config.yaml
num_hidden_layers: 10
normalize_top_k: false
routed_scale: 8.0
vocab_size: 8192
norm: "rmsnorm"
max_grad_norm: 1.0
max_steps: 5401
Below are experts of layer 7 (counted from 0) of a mixture-of-experts language model. Rows are named router (the router's row for the expert), gate (a neuron's input weights, with its number), up (a neuron's input weights, with its number) and show model dimensions 0-255. Each number is 128 + 32 x the weight over its row's rms, rounded and kept within 0 to 255. Numbers have three digits each.
Before each expert's rows: a language model's description of what the expert responds to. This comes from a sample of Wikipedia text that the model never trained on.

# expert 12
What it handles: Middle or final pieces of place, team and Mc/Mac surnames, such as Mal-awi, Mac-donald, Los Angeles, San Francisco Giants, -ford, -ham.
router:151117185110155117111091114101107119152154111188145106126111112135115131113065152172167180100163160124108157146098148121082176104104087076144147140137149147176155142171091075110134123120186161201117149144185104132087164204132103111129178075180142088158190165137081115099180173150158146101117141163139127126107149139112156178093079150133103166150125165123102065145110097111128131092150087123123102176117158083126173140139101148159096171100147172154077102108153134166088083108131162146089156090107209120197105102082116124071145118159112143093137114089129179155133066161094205098155120109127197111154132163186070124074125150095140155141148083133121086160126139114115116072133199155120185135149139072068140111104112155085165092098161132128119065120155139119148125086134103
gate0:187135063156151097143120117175207106135142125126112129165213109124112135111125124165113079138191153162058179144197088157113151089134175126114070138099129133092141111085190089133054154117208054107120116134114152172101150147148122141128093100100135160102124105101082118125153159096110175110057182098155133130151151105089148150190166151106158147154132094146163142091121110185129143175047110069094128107125118132107164108132128141096166115141056131136099119077163108169203147118137144153142106102109139093131098129148132169072101139099089149159144150094126094132116138081128134098180071193159153144121112183105098162086107086171120109111095159074106110127125154112196160150124097093105122163099135119100151151122125136189111134116119110171083121081117152103167131176078096
up0:120104173132119136124153130125183141154114164129144122157148149127157152053079163120129124149120057115170160130139184147117115116104121076135165147176082130159209185161148180112142146127142142144132128144111161131152171128177120134095128141124112132189157114099169100136138119098132143076140043150104148091120132123080164097178081065162170188120155168157118110088139113078105137157178074147171087113138153158098111116129173127119147108131100098129109106140111111072144105161131103069136139128134146070096147116195137133088076104106104085126073157163102156148152143078184173086164133203157152096120157122124092108122145175144122148179050167124150130146138146085145119130171152155137104163157006166170155119120128098146130111167163103177175225109076089141120155110110105
gate1:128126099168125131087160148225119130173109121103076187174146129191134125111159132123097113173165141155099164146127161133150094153097108145149108121139114104114109124116099077104125147198140157073208089127141107112187091125122130127173126156139138190102151124112139160123131137139098086076087181106159188110144065189141127175133155172135095170150090157155099152149129147166101118101081112112095150088141141108152123090077125069153150112119113093144100137093108178132130109166108123083168107164194096154121159095196094136113108136147200114164180142209129121065132117167114117106147137165132083113118166100111142152126110166092097115117058209131126113152184158118061131135160114114101158142116120174153095166070104128119151146119159104122179216169111142076101166097185115
up1:111113120152118156058166119120130169190107102085148127101144125170154078094165155102093161144143146150153151181129157110088109098110100082179152099131138115129171142124145100070090132135134188084145051144094137104151170168101097134219172111128119167110190122103115143119154147150125124087092167138089126104101128137197119194089164144141080158171121147190064115055129150172093102103090097116097092144096125137109120107044127103128101163121124123147058165098127152121092148123068137135112103117153132087092147105127128115051124115178181142161149145129118177121132098158090196118157154124117083150129156136183122155145104203101114149178093197142123094163143106139119125117131179166139167084097086113130056137114079149151157186127159105141162181168129153131149125072146171
gate2:163124131154159177069136204103192109130175083090154099074131113109137058133099111149159121119092132150065123068121186153141049152150152131124165125110108147103154083106120121116158157130087131075093141149082104155181150118089114127127155134127127092122108113117138176117182163184150173162048118177144165066087151135105093133167145099130117073125135183139116088167163166148112106137097178127145133126100137064127114115094167134137110096084181138128114112116170138110137108180103192146123106102155143125155106161152152131166160189163168151144111132147181158131148148152119122139166176091160142156147174147143085132144171063135107113146201111152191166119147066168190157137111139173089143114140188139129210179133184124170065113122151109154124139179167127114157152140132083
up2:129167120108163168143159164146172131139151132089114118112061088119144150081113131151206152141125146097096131078139207178120122150154107117123119121142079132140141152155101132142144135090057175121121144126060097169154143131141124135148148099124158094166198095141087160118132137112082119117099147171106141078073104220153130184202160123096107083122144150138102073182125162141104094137078189120137094130123175064120172112080149131148110060121174146088105105129178121081109090167015182127163096116118130106130140137213124123117141150131155148136127130141161147189114136130084126117162188107155117129122192138149072159195132067151097126125138129165187112170163076144142156116103178147119165091134147102186130128121087164137126106129175109186128110154149149123154104113146102
gate3:118107111144165109152136126156137120091149100142142147154070095168116131179142069124145145137059154101058123130140072131053107112148163131144083128138120134132108074166113167166098166162086132111105129108118134127124108163153123105061082087095129135166142144129107147087157094114118104124122164165137116140105157138103144130164179109062071068122133123100152116156082147105103163148103102115135148130124105080157209098091133134133213095121196100077144085151097087157146100067147111079133133168095140155108116157080159108132115166134111119045095126144078129159174125103156100127094094137160087170156151126038099204166046095197075154129149189169148168162131121100104108148153146109159107102160151144147153137176098158136127152107114077091143127156158056157106158069139096
up3:121173151135081123134166152088150161159154084078144121110098085122122099157116123104096124106139143178129080147111119082143106124156106108156178137151104158118138098141138141113125111103149138150148094107091101070063130163092173139128202154111146137140093074147160173133109110087121146137176114114135137129140067098131134128093108176184107146121182130196162161084216108159173098104121150039172063180211166087111085107157135125094099207124110128159126148109090167156094140138204099152189160177112158164154117163131058136103159113111147150142124113112126187077146074166157122078143090150135115095111094158133085088142151162070168131170165104143144124134091121107126167141122160128142175077140179136111112172116147143107164167097185129064145114089125181135120134160106189

# expert 57
What it handles: Italian, Latin and Chinese name pieces and regnal numerals such as Giovann-i, Theodosius I, Xi'an, plus of in royal titles and binomial names.
router:037109141146098077088087115133084147155183081143112209115112114146151115152099178152137169152099113121127082136113101123144214159149093072185174163111107126165067136136144118174148116121118141128091171127147157086092127132152156129087114090085108087121100156080114152122138184143171164124163151095165114154069126082123074093131144122142104122159148134131146129113184047099123102117134143121081159137137114122143144159109137182125170168156143066162122097132102066114162078168107149120064149091126116096175185150071165090193126072181115087115079109117129128050150145191140131134074150097079179140176141111150168138140145105138117125092107128096147127135185168103145137136106109174182140076147118161103110147072090156156071133135080128156105094113125090153129128184097120
gate1:173107159108123129102073110129170044112152100086145163127109124100115129146095096126165119203132161142110078068134111156176112118162153142140153111167100118119103148042082147123080189177164170112126128159172075096120120122113121123134085167161102091126134159077110115116144108192129183035075147137145090115149147090164069123139185119147144121165130143116154100168129078116125144140089153137081097102126110117114179098146162163134151202147124085107072198112171067159154108137181141164099141145147098106155122105123061100090108131166098109189117142089133137147089143138188159129115178120129148178101070144090110167133135174171075137117113163126142085114128150155099152121132131110105110127169136135090143085149133099138135064138136010146166128089124149097081129084096151
up1:084174155118104146149190082146106157160133155108126113120080215137094132064207161153149132129211122076139165175111194064150144175121104155120186159074118188119084086092102118124163106064137118126199128127136155098146114138144118069117108078078126094120189119108125124088118139144151088115106149111138154143115110182155155126130067169097132147154126155140088134135085157156118076211122111183117099140133142143170028116162041129123134122151070142120118076128122119091146146123063111114105147091122123153086156163143123099154142126119129167120156122189107178113139144119136121120101131116110114134115206139204161112136162173125122129131115201109084075123144112140109112075090166128146163171058105134139114083108124142073136105120121106119187113126120154117105141164139134
gate2:204153120121174157098107126157101112065164125088137112148181145146112157130125128126136108168106101136094116141091191143108094092180124141107103126093099124085140087114090230197082130105089076146135156130195124120166127127034044189172096133146137117091132173076085124109128150128186137108052179160209146126107096127145099118091099168062127112134128178120117165140068115138166168100150167134113111143161137098095145103149149129162142112112085123176176128100142107162079128088124174138176094117132156118171111116075139115053084152133142131171138161124086123100104094171123114103142126142166111143133141140081174166113115130148120147093166166120147094151049130133127168121099126110117091121149182180166103124156111103131088103152101147057113164136123111064146172129137087
up2:084130159152102075128098127141172153162117078092141185139125144128111132147112070139119133139112141141151127133138159137116134122156107088142178178105073072141123103130130153107142140174110080129071147093203153157167063122066121100205095097121072172038125170087160103121108172105131128134102104124144094114075118127143098153113126107081134094060093169148102188139129068136207168114173217120126147176079117112112104101148186140126110168129100118128191140158186109180140088147142112104131054129143148125170119128090100160116137172182100099112118178144092180126129092155108114143097172120120113146146209131116179146141091158119105157127169145148181097130132144132091062135129138075115186078116196125137097141120098115092139122082147120126160108149108156123081181105167108
gate3:180186124107139116131080090120038128055214136073094094136081131128122120221134133099172122166147143201075141093125133112136150173173111085130115097097105189102061136123137137109112139134111179112108131140156130090122115146105132089157145132118110139051136086131146146170147127117162178150136158145156110144164132176110149128114170178106102134132146089112148106134128090087123098134128166126100142185108144196077143155132144143226157129113107117125138156138154105114059101119118078154164143129143085115147103122108101183169133191170154104121131110096134086116115107147146147047136185143160112073107168129125115066160102140122083208130122111119120158126188152117090119134116137095127127082146156164092095090128112127179172125107159127094211119151119121101128142027161100
up3:125108201120149138151155163140138157116085161153148108103139132129141123124113156130153129146149194117117151126112104086137122165105156105156134107111174152125148095163160119142094144142164143174110148123139124074142149108080068111088119122124111115116130087147220173131203115115141092127126101145074159119094146097086146144133091123129093128144159097142126066095119165096188167122040165048165120105190133125127099067110090159111141136154166138073103059183117122090220133116130080128165144168127184107163142147149114150132197169135190102137121112071109167070105091114179115176126110138058152084171104135126162097116160080097165091153167159113088185097126137146135063148090122139166064061117087077176099145131141130107083175096137133158119133136156119154174174109140152
gate4:132106094153196097125156165147143117113127144176091105153107168148125089094100088138133113082127163154105166092119154093179063142150176169145138108169153103107109156144158174131119092110145104160159107084159034086139106122061173109097123170194131139107160083137086124099125085084110105144073062102153188108153081115120142118133149106136115112153147107081125156139149094093078140116176086123140125079145163137154114177101119150141126126132148114102104137101105135090131168167154117162154117144129087092057118062107168135079150131081224164071146117169138122090134102134161091104087133190148130080128121169164193080069050121109137160077112153104086163117105131092153162129170177134139148121145098119134182150179153157130109087064179109133171117153107165118111158151190132
up4:159123162081122122152169102166110146207105160093112172104126096166190150152122163105146137163081082104126126132147114143094115106086125131156138154081126142078105123119128141122160140185088158115096123167135158201150189112178084147114128133111125103122116131080130122108140145088135084139132177134171085123097146112083149139085096146105088093174100154157178080140137096159178195121094151146064149130161099163118102093141134098096124091088121173132134122172129146067159108121122071111083141118154155079198131152167041125147117128128148088107164138115181171181079150191138147079113148107153129197110080106094103101200138097177077140166165125125112083142153121152112157108221114091107141145098144121096121126096182129094130124156117132157069169161147092134115046114148057

# expert 38
What it handles: En dashes in season spans like 2019–20 in career statistics tables, plus ordinals and ranking words such as fifth, consecutive, best.
router:111167080155122160165136144098183126102138087125122124093079112078093085173126136094179147154127133102135146166093078137147163139180195192162097144160141103166108141142155119163160134142104149101155166113087108093087092099106151185153142083170115135096096132127150176087090138128108127130107134136140102067086134105175129111127141135069132145133101216149098119115089122190165094136094183157070087158126068120092103129131076134126059187067152120180139158106102148077075181110136116117142153086107160161108111155115156174116157078178086097119139113079151101137119151120168097125168131085112116080172091161142119172135132143113063151093151098181119155171114103114124134135075165096174163209114140089094134111103086130098068125091100151071129090130146154180104157170075112
gate1:137134130105132161133195115174155146073125095123135147134105190135140103175163110160100076088150115098148119103145100083136138181124098142133112114097112129117086135064153159096156185164126133065173149169108150131123177143190097088080114127117100116108148153128108083162094118143128143135087218108152184113124102149098133197123139159099084137113121097131123105124131122132114114134142131134127193155136155166184177092187120085152131175135165142124177113131124179146056159103069098078113196137121127181106071124138192136117092217102118135134077091091161149133124116153119131089116125130170138085141155111154188147172177114135133104111161158105163128132176081141096156117125066060128084121098174164171141114106143121107103044112075091065088143138083094091081102097147184
up1:180130172074130178123116106115139106127077184119163164150109154136095110112179145104106105144130090122175142101138092117130093078141154150143202153230171122093145106174157126138114088139136164138118097150183086126129100104110161106179164123151119133150178142116180133121040098124154127164144148143175168079135069144145134084101153106104165094143162095169184136104154156096147141143088135109143096056122177103176137094104144196179163055141131098112156167131095120088123141115150126108123154147117115115124166115218113133108137080150154133099202117105097125097080115092156113161057159098126174182143112144126119148082158120116102143125145085127098111239102120154131174135133142119115111071143111074232138107145109080125165096165096117161112105145137164142131104108101119
gate2:157178144117139133115153111106121093132097108119184144091158115147120146130099105115162062095114167182111145123128133132130053077087126167065205113108136123079120138140097115135158200144117104096146112150106169192120162116116124130133085168133125113172069190159214111054173139196119156069136072130125138108153075111151164119124142172123110157124180117099152153075067120180126101165141074127174109128182128185138090198095150164123112108107128125117140125104098161179104117060127126139142172130119128159212096154145179150162069113177130100147154111151095095098156083194180154141132151089135147071222082100154133126118125125097134128124145126168126133108165128152140150099159111104102128150116167149126161109124196120145147175136165113109118108082113056119122154101130094
up2:104127079161106071143101115157142129114142137110072062159135143123184155105132137107138164203132110088136137147129092136131154152164102101141089157111115109177087157110190131211143096080152149140123106143115105119183126104130133187130112071142137124119097063068117132200115110072149061151104156121149139154127179093136056116082100088072166171126108149101099112157148126080122138117063131121114150099056133088097091110113138126131151104161102126103085124166158144108129112180101115195124068143109107116072136113109056111129146190124159141125123191145111136142139142116055109115092092165153138169093184184093106114144150136172147138130103107042111087148098127089105110209083082150139114109185129127135123070117062135093106095166105140175138132108116130161173108153079109
gate3:205132159114137128138149099125150028154127121074091158103153112160164111104146163160113111124099118134111100107181188122077085105124111122079155097138111125138136128148192122139143173139190063118106047165170106121164140142158112116138117119109085117166156099129104125161151135155110156129129120173202163074133115159141153167123176114119138161178140044102127112123160073113101117119113132109135168125130185164137074105079137169144101175136136154111119130090186050091153131119079122164113132164119021147107080117175080081094149126074126137105137145166088179060139173172128140149141161099104145153112104125168128134119110164136121122164105145118110186139116140191114156090103178112111192151105124104210162101094138119182157138130143084117075136122120110098164124114124051
up3:148125100071127186101080061150182136160140112172112116183141080122177078113166128108114171110093162147151077127163147083092141160181088165127110101165113149152057119179128149117154122155111093137064109126138137097142216166104108165106124140157120140131117053126119103195109116108085161171129175174127106113132116158129150150127155112135141139104129135117134163109098076166122150171178101092142155066100119144186153133140137120177152143180096200118127111138187063099132136150102122084133101054149124172132149169164164138074153157117067113149143097212158149106136139094121113122119152138119180156119087108141146172132120189128091111185144111145140168092094202105128100156140163170161081145160050156166120078107066116113157111111138111123137105120169095128123105195126164
gate4:145161155126141141130137157121075115086187118202104144166101096103148122119075170106150126164125103160118149135146149166097129148142158092184133130097134154127097155084154085177121145137162082140131084114135145137116129128128071188097131140092015110127113119123126163098080162116134088115153161128161185146159111163138130164155112125071129162150136148126115169171156081127102092100078149048129176161154170160129128088140149138131112142146122150179036051120102179123127154115115090191072069190116139066153136124202085092157109135101140174135090136179166133160169116143158174145159113117147122103062116134176148128114101129122093124107104105134113224101200111140083128102109124131138158140103077118099130126134098149132141132154066140117088166036122127122100132148131057
up4:152095125184108192092102139165051154058096115121031144115095161100147124106115170110110131111121146176095151132180175151127119067147154089151131121115133107142084155150116121133082124157215126199145159118132159122126078126098187162106194124077128105146106158160084208148123104125108082153121158128104087068142094108136107163170109119098096119084134155143151158162136137142092046159098124086090152170140147174164147133119150124164067091092216113115056130129138164111128120143101096126117092133079162104073167092157127122099143206112135125135154113128129109136116119096184130149106134115145146143125142113142177157143107139135094099072122080085156187119076108122112151118104080130122198102098082095113123193097118086114122135174139152070157086114113139156096096087139164

# expert 25
What it handles: Pieces inside titles of films, games and franchises (Star Trek, Star Wars), plus years, dates and names in credits, lists and tables.
router:106120121152127124177176149119067165114118155119097143111108097145134149134175201148101158075161109093157118092142061118159188140125079076143092137102165149151078109153075108200107092155138132169087103091064074121067113145123110149086140132106138122141079139134117178153112189083086131111146126134121089188081132053135111109041103155153186079094123168192093133150134117103134120120174140121117174185162100130178108147105127149071160133169145095139067118088109108104104152149102151162065147109147087051143130128106164111107145138138111134082140134127176083124144118106090159173107176127160183155137112139136119154123142102174135139103168109099107114090131148106139079152155093133177183100108101108133171177137138186091078122113061142159153101137128133188181077138103093
gate1:191136093146137120143089151146129137136092126120146136142128183164137075110127100095180123153128124145103166139118109177114132143086156127075159174145159058110120121128112183078148178123133141106135096151130099076178051141099102141108092177085123128129076139103166143136126126130074158079167153114157095110232121119098128160134198132158146113140115118092131100145152132118118102099170128166129100074092150073100048105123171103148107093136112123099202149157141165106107163154168125060147112126117114127199117140148094095140117156144116154156173182165196127111174121160115096145143141121168137141091133198120123093098079145085103134162135104106122132183179103170194167158169080106121164145108150182115143123156102075104182100166183150048107166158167107152086089154074094
up1:197125140161136110163110113120146077152049138105174137159107123143118076071181139117172092172133145109131154092098138102116142127156152104117121100103144146118090081158102122088093166086161105149137139138100078064156140109144146142073064119077123144115145146134131137119084118140073130140188202128155124121168083083125164122111236114139149123157095187180099127195102134065113094064116069181098108113120089101135066168097142121129114116135109171152189106129152130079114123102206110093149168130105089102180108118121152125146145127123099127188191129138163107129128141117115108129198143172152106066056130201116139082125115158069094099150167121102146119107146135146185100136101123120122173141112094186116129155150097117117188139150168160098118170172141165131094113132129077
gate2:177236121169097153068164164147102127168145145097119129133144145117152115147117145103135118134155151178100115127109112103066113196156160115138206147136164145128077121072124175139141128110123095119131123129129153142106108164136158183134109150109119126148150156139187134152103151122125132120077174135143157137125168132120111143135128177169127084140114182123086129128122097097170105166137080126036132165148089111156085107054083148086190135175093111053120192182149131102114125191089176144151161127097132203132168097164116105115147089139147133140143165104113123130081133092089164120133082135080085128181121120105179144125126142163173141122145206196167163122153148123177099112094103124173097164043121083132150095161149100180116181052115115098096086166111148137108180119134117
up2:136040180132113112103127111106133123087078115107145117165154121134092163115123114118178113146122131099113123078155140145173154138090124137189112117105122160122148162134062138098082125185182126193124131104181141117161128125110080115171162106166107138156102135128154152149135145167202124205040188117132143115090082175105122103155129156094163184087125141177095120085127138094146160115163156156142078141101145150142118102170105098171140122126066101179150113084165182169172175056114089144112134147133131108147102132121149201067091116130189108168099132146120148105174105120147123143122155135159143129102092119147042124219127136138161127081057122109122160127125140064131179148160193139139128120128109157121116154118114140151185127178150108194129075077215117131127112158137140
gate3:127128081114192107137156097115148134093101154143133103135131125136184116166136146079162121143079168139152132122142112124137097132148124201078107086197173154098162107036156178111180156110139083081110083169148127138125124113141136129070200158132132111109094110136088099159146087178120109134088108163079200146146158093131116203127160118101172099070224105123175106076120175166144138119159129113168126093106137166181113138116125166113118124133192128100106131080114072145071149100107140146115087136105126145137122131177124086143038084127087160126083155097115139140136138154182081131189104120104126125149141192092161101095137142087149071099103151147120124118126090134170214140100096067137163115131144145149174135170115085113129064112146129132158170135101104104086136064127091
up3:147121142121171114119087147135076078086091098133073106111103105079125117121175106075184163167132162138151147178149113145140125189167135147110094138108152140108141140106108146166104137143167140116120153140111158138122097112134105106080133144099130147113138066169116128112108118107118105151134096178136249145118198102173142182122118141125129102147172111097122134142157166084166131113097129152229098115071149164139096104064146175111119150165173122108135126132117130125084132140164140108121093110147181109155141123177093087158093053171095175096132104112083175107094129123255050112087134146092119174145141121119193126115139109171147062134116151158116141107169113128143066099121072066083138119195191124151151117159125068058154104133175137110138119081119123123109153109124117
gate4:136141109129143140147133137148092149078067148150154204100110126184159093158064111162175109159098211155130110112162126162120132112099120149141123161115127145125125128100150144085162096196166183117093138146164150097139144148142138137125084164084095068188131084209117093130141127102077136137151141140103095138160175171159134141118142110099117138084129173126097153140104088152041075094112149155094157114095130136139133086177146105125054100159087125117091169095138125129158103116126155131151102060082109158169103118109107139105050135144145150149117236149124124071158172158181110181149054166119127131119147157144137091115151202130112096192164151124107169179093090087180175137073093145155071164138121125119094114160094129102131087155172128120165168084133118148122085125102114
up4:106169159120156133124138066123122085080106111111092148196104122112131119127149184123153138157191089115109119120140085152144087195101100163123137181140087123124137143092154091095122165118161106148138127136100138146116128135198139062125209164091137138109104106128103105140099140102083150099102187103127150111143153103178054120136137107133115121108169135140053176135159170122086086074102083137145164099211135130148123141117178103144130105107146107132054172109105130144114142102121117114102126094140132161114125117105104088090048071127136125127119187131093115079084170109184131187134160107139135100142119104103114031088101117107100037129110136140092125062143133133076163066091072078126147195163183180087114094097172129138127135175112104135177159097067097114110144114160120

# expert 20
What it handles: Compound hyphens (football-related, nation-state) and word-final suffix pieces in longer or technical words, like -ology, -ical, soci-ety, amyot-ro-phic.
router:092112155137112132162103099145124101081141116184115096139136152074200115190093064127100124103151159129130103101125103119117102160127168110082125090135142150114148121057163079087139181078114085138129085089148154105168110120119064147155167145169097111160115093099132139116116125122114153087100075147149101084087177099139124085113095101178087211133140154033102115101120120163128169136152096111158114131131115104144165107141123185134084134116135133106089147133202142159152134110106091080104132123123149179120099148164146054137121117140132082056068087103074098135158143109163150115160162127093227123101178176142168128145162153141135179089123127137129117123104106151147102114121184168138025139127120161077159129198124089126109168146147132156073053126121114119083067108127142
gate3:125105124138135140064085113102187132129165129112104087176108058083138120097173134144075118135120139153143096082154141093130135136123128160128189181085100088144073025133126132060120119112205097146060182129103138136064068140082178097103167103138145078075130100115147104181110176173162139146120179054155242114102146137128174148129137124127100153178073118134125131143102076123101124102152163091063135150118092170106100112062115137052167129130096131075126108121143122129120135138138164088114170117129118094113086126192116128168123166128112134151127117144142172150121073133125144126143078122117109137194117157136165148018114109158138159099150097145136119169137125139123176136123151117143131141103162082130162139130116093119166097071116138130171115092122122121167106141172177
up3:151142188116133121121104118084167141101222049089126115120158133090159125183155131162098126148081105093152070111166119107151168161185148143134100136084153122186115073144195124088105168091105116122138132103123112090102100099121126137203158132105109146105120106154092054162155127155193143129102197084109181103131128119156091127153143123140090135156121111107114094124148086104086139182141176070160087140120092153082106144139123187084122118101113143132099111153167158122128172165113151125076151130176142128141064127156119117127133158123078112142066154120120173144091100180105173127183168116091189079119120202130132170094132123158142139108147155154098059151080137171092091119200122167136109155072145074139105133141117084101135094070140060148130092101110143133153096158110199
gate4:136122078122165106131143173158090142132153147177126168148164146156161138110166127181161132112058096137092103170144120137155141113138170099175064077149119161084098122157104145081166166072093118174122144186092156128088138138105082156096144152093165175104130112175118152139161189147127074113117207121144150143061136177110171099110117144109116144209123087090129115163118077168156078086181130156144147132145144099137127097114118121101147116123094155126143159130110098165111137123164143183168065087122137163155063143146095121178155065111103126177143116171180148126200152135146087134169098168087057114105096088058089120145133165143158116140083151223134121105132162165119099118151132107150112134162051146137069122146140133154090095128116064119131112059099119096115175134134113
up4:094100063154184103150142157195159108104125202141136123100136137116149128129132122154113128051135084139086182166166087133131079109142151091098114063113154161108155102125206129128159123116104116123095118160162087136073080118062119145014163130109161131150144117191089151107141175114160108053064077101132113197121156133178193088179136122116130109087092113131125118151159136083110089090138128125124130141140156109134152089129038112091136152152101073177080124096089118173114216070113135139154178137146099169174125119142076135109153106083128108087139127056137133158180091078126115153125165147134170127110078169175151154147122137144203121123122152133089099139108132129133145142156108163105103138185116170107163110170149083132135157126100157128135123092137116141130126148099096
gate5:178161068119025117146117158219093130127149155084127163137145127138127131178074189148179106096162125199126184130132132108106107112068172090109191130117116062110154174149139122198207113196153105119137144117155138177115145103135155074138141139171103108120144186111128130067155209172146139105133098130140114142124157148122121125146089066098124167068116171153129125145137124153137100117108129092107050111100155108135101165106146127113131093130145095081155139057140122142160124090128112171174134136138144096101150167077126105108053065080102122120163184089173132130131160097142119189122161126089140130116106163144180134111160094151057131187152105149142139151102102123150110102106122130103105125141153130143169162171089087225130141117151141113079135120147132153160098099136099
up5:107119151087126145141116150128145150147063121131144115087134173096143090161148135098105109107141136119117138085137144199183171134182112102085095132114133145124150085071153111099141116101142138167123144174098112028091122124113178209158134172107124090127133104124116097154131160104048062138049170079088156161115156137122111118130116132113179105112112075101125058124148100115139175155079193189075111117113124169132047103126107129078125130112151115128115158135170170111152090091144153103132086116128109134228096094113136142103118180105144120130152146115118135137067121201093161149119127145150140139207124155118132146127134156133144137114080125032101084155154057102114149139147145027175109168127170180145119088163150140115119129130146119153176111154153104179124104080114108
gate6:145133102201106157156191147136169145127070177084128124103138123169115128123103110158144051161145141122109147083124090117124111113123112127053128130132139065072159108119148144129145052122171129119067119128161111117120080167066148127097149163087123086120201077151141108155113109156092129149149164138168135166125129162151123162121124199099112101094142145124137159164150106162118121159164092159142080167122085165117118116097129166159169099112098093061132133133140139089165068157168091209220080102098107076089092095110151144102150153152206148092180124130127190164137156145118144107140142155175121111116067104135202132092141138130147076111180153127132188150129132103146121181137111111134117150171141126101148183167189178146114188119180123111145128133142117051119097074131143
up6:100121136116047183165189117102171121146090157090098074084114130118143116119119157152136107102135163095093113103096067118085153166157080104100084129154154135066171052117087179116152137132127138152121068198138173124111108197099174148103154107078108102161087089171123130165082114146099142128178100070124171136095167115182074165087104154129114094143167100125127129177113154083143127127152116161157077141143100126107146129151141115117115176133145119140136152157133144091167101131225107154148082066123152097141081126126139160128124115157188110157171135105125135191158185164097138109154144138151184119090138065137142123091162152108114089143161113123120135142109117122162112171141121139106103137189150129125111164159157108113140207116161167123226102154136115088140107033172179

# expert 40
What it handles: The and possessives after prepositions in sports career text, before ordinals or seasons, such as in the first round, against their.
router:111135104165090094074219080127167084155136130104135084140166093166174115144147160106087128142137125114126164135105167177137092106086144119210132106123136129145152136178068112163171057106191101121145106107150082143102155136172130088077124117052155157086133149185152110146129166163122088129149099185161139096070157082144126091073158134132151119123141189133195155146141099122158162185154146155122154130175115177161182167093145117087072167087158149149096132085139068128109114127148136102120171119110152149156126127154158134146169122150120116069169171127065124150065129109109134109113138118142153167091117091141126150111150110097091145099055162136113164102186148149094103161151166151192190110138106162124093123110140061124065172136123132141107170093066059153134147096138134
gate0:137103137118156120205130140126081093150221190148110172100063128087134114119104219154154055123156127182097192126186179087149129110153116143100145163157080132092100137184174131142161101155147079145175184178083206152141085178162116125147135170117091173165122169137097144102108114180120121151176143165088129139188125120113175126188156116152148157084089071081181121155151122148119116112035087170133122137143150119124166140112157082166141067104129135139150151086102157140109105110106136135121125138145100140138102115113141112120133153104058103129134154151123129139141121153109137138134134133105133155136147130096097096157174121111113088165120178150202083095038148111124140143129166087097135138164127105175103116131154127071125050100153113102082172081152111126139166089121118
up0:141172105088139083179082151119152172174134166157097124053152099122168139139069112087142155179127126147133154138121167140137124135100090167149109146132156066142096177120158124219137146160142155096137151088107098112136136181124119140102095136145081098062045092078152148187181126144092144209116104090080085180084175105112170111132108144111077062120138121103167130141098136132191154114151126148134134116124122120148100124083150133124142113094121087156138198126051093151157132132126164140094111176107105103136169107145156135154065120138131094129126138083114081155154103168147119092142140117170179139155107140108072117167179078139168194085110159128158096202169143106219166125180056097130158110102111148126134159093123147125134147164103123143118108158178104172156142115127077
gate1:171156100108142102174120096153111144125169092148116138109144192156124127078156128167134147064154165115060125142153101151177117120135121131103209145103124159092181143072150110087185087130169072119179142175150205124134089188158108093134133103134153072119125138134099136075141120170079103105168141137109156087148092139119135123132154061129158105160179155160126136155138110100128094146134122112159180177155159139094086102138141131111093179124125115153097132118128084133147202075147178123171156110112104140165139110116114110153074089103082176185114103160141180185157129113141085131173084071159133116104182141105149183110151106105156172147114139140102117087135102139208111102165135121126090153181126108083184141175114146173115055127110091149099187098194103079072087091119153
up1:115131107144143169072110146102086124063099155102080134154141101122110157165132118080139145083123125133161109134158098153108140099182130150134100051136153189107128179125181138127124090107093209139072126040175134158144194125145159068174115123105092098167090139093083126193103149150155176166145139135076104160094156101142076156140074103129166096155155099120111089100142111071146140103125113079112159147080111155154160144122156095186145136139153108132145132111186123143164117143099040094178096122120154097120123146170131157085125185139166090130142109123158116106133114100132100137083164129155111105070191132127131093148156158133121157118089164108081153146125113129071147106089101099148129112200184119175108095029145084127147147179175137184158116190193151135146120101133129
gate2:199155125136203117118148172130110103090083131171147180119190137119180113157083129084185140184095136132077099121127104165131161140126145106107151102112133080102127135134151098153158130106123159161161127136175076135117114160108115086115090102111154089112124137247150134095191104101159126115099177112147169121147131098053167148091180154168103118170094129056100161156169111101096129124094091159090195156074089165092103069159115167132177152125163119080093165157120072106193111094115112133146120088112100138114125083122126076145146135126141138188166153100094164135097131133095136146119129108126114070155086161126130143150144129106090079101120132171149129121172099147159158120156051065146129126143203057077112102119143096092090143168147102120209126140090151108107129114094123
up2:085143143126147169176137136174113142144154124094138136114144188121138148136143176154129094095158150100093107187131163090104083137178097204147126149137146116134150169146119141098090084119162114099146162160149123127157133145136189119133137112119093152098112129108102158148103111095144143202148095115129152168151076125148114092143071161171142142137138089145145155125071196169143156142142125141189121175171231124178139065114141099108095093122123143159208054107122173134067128128166117122134131108156127125142170164083122140039130070103123123068075111148112152111136168167148080138150051059099137130101171090177131151098114055112144119169108176126121112184117111129164112116111187134151133152126119117177113145116155112131183105059124188127044124145159122130158187134143187
gate3:144186092067096084117129148161104255171188134115128083139195126153129146155142173113152110197143170141116111103128051142150095081163158143151187170128131077124060148097166176151208130121102104112080157145190093158118133209141102157114087149153133047131127158087127130105080099114152112196125157158120111181105139126130175126146156115121128090176130103120152171094086168194154191078080110124121167119145180108153136146120137146144179098120092106079150155139120146156096136132064123196134101093171090174133114158104178168105100131138132119137125131102137128138126129164172136169117192144130087169128097154165143107112134116125179095125124114142140107168175106082176165159137095115089078194119115137093135096154128159099119122120130131124108135117147103140158139122149153
up3:102133167151116166143145186090171170076077168166151094115119181125100153089100107107141116159124167128106108144091178114129177177148135126139165105081155150105142096151083090111121114134125117220134078112189125053127157152064103155103127142131121148081130102147105134080150092106082145111123153149150143057120048159093108136099138148109128145142125166153117099165128166147141104129127094130099027156145138123137082098155137155117123135141103168122156107156109191112121117087151121165186124130122186146136162072097134098160154108141145103135240139066176140154131100155138096114083097154097137101125085065118154138175084092145156199074150158160177084145097112132135146128135176100177124075110079101096102152105151149092118174071167161090172151119148161109107135109120188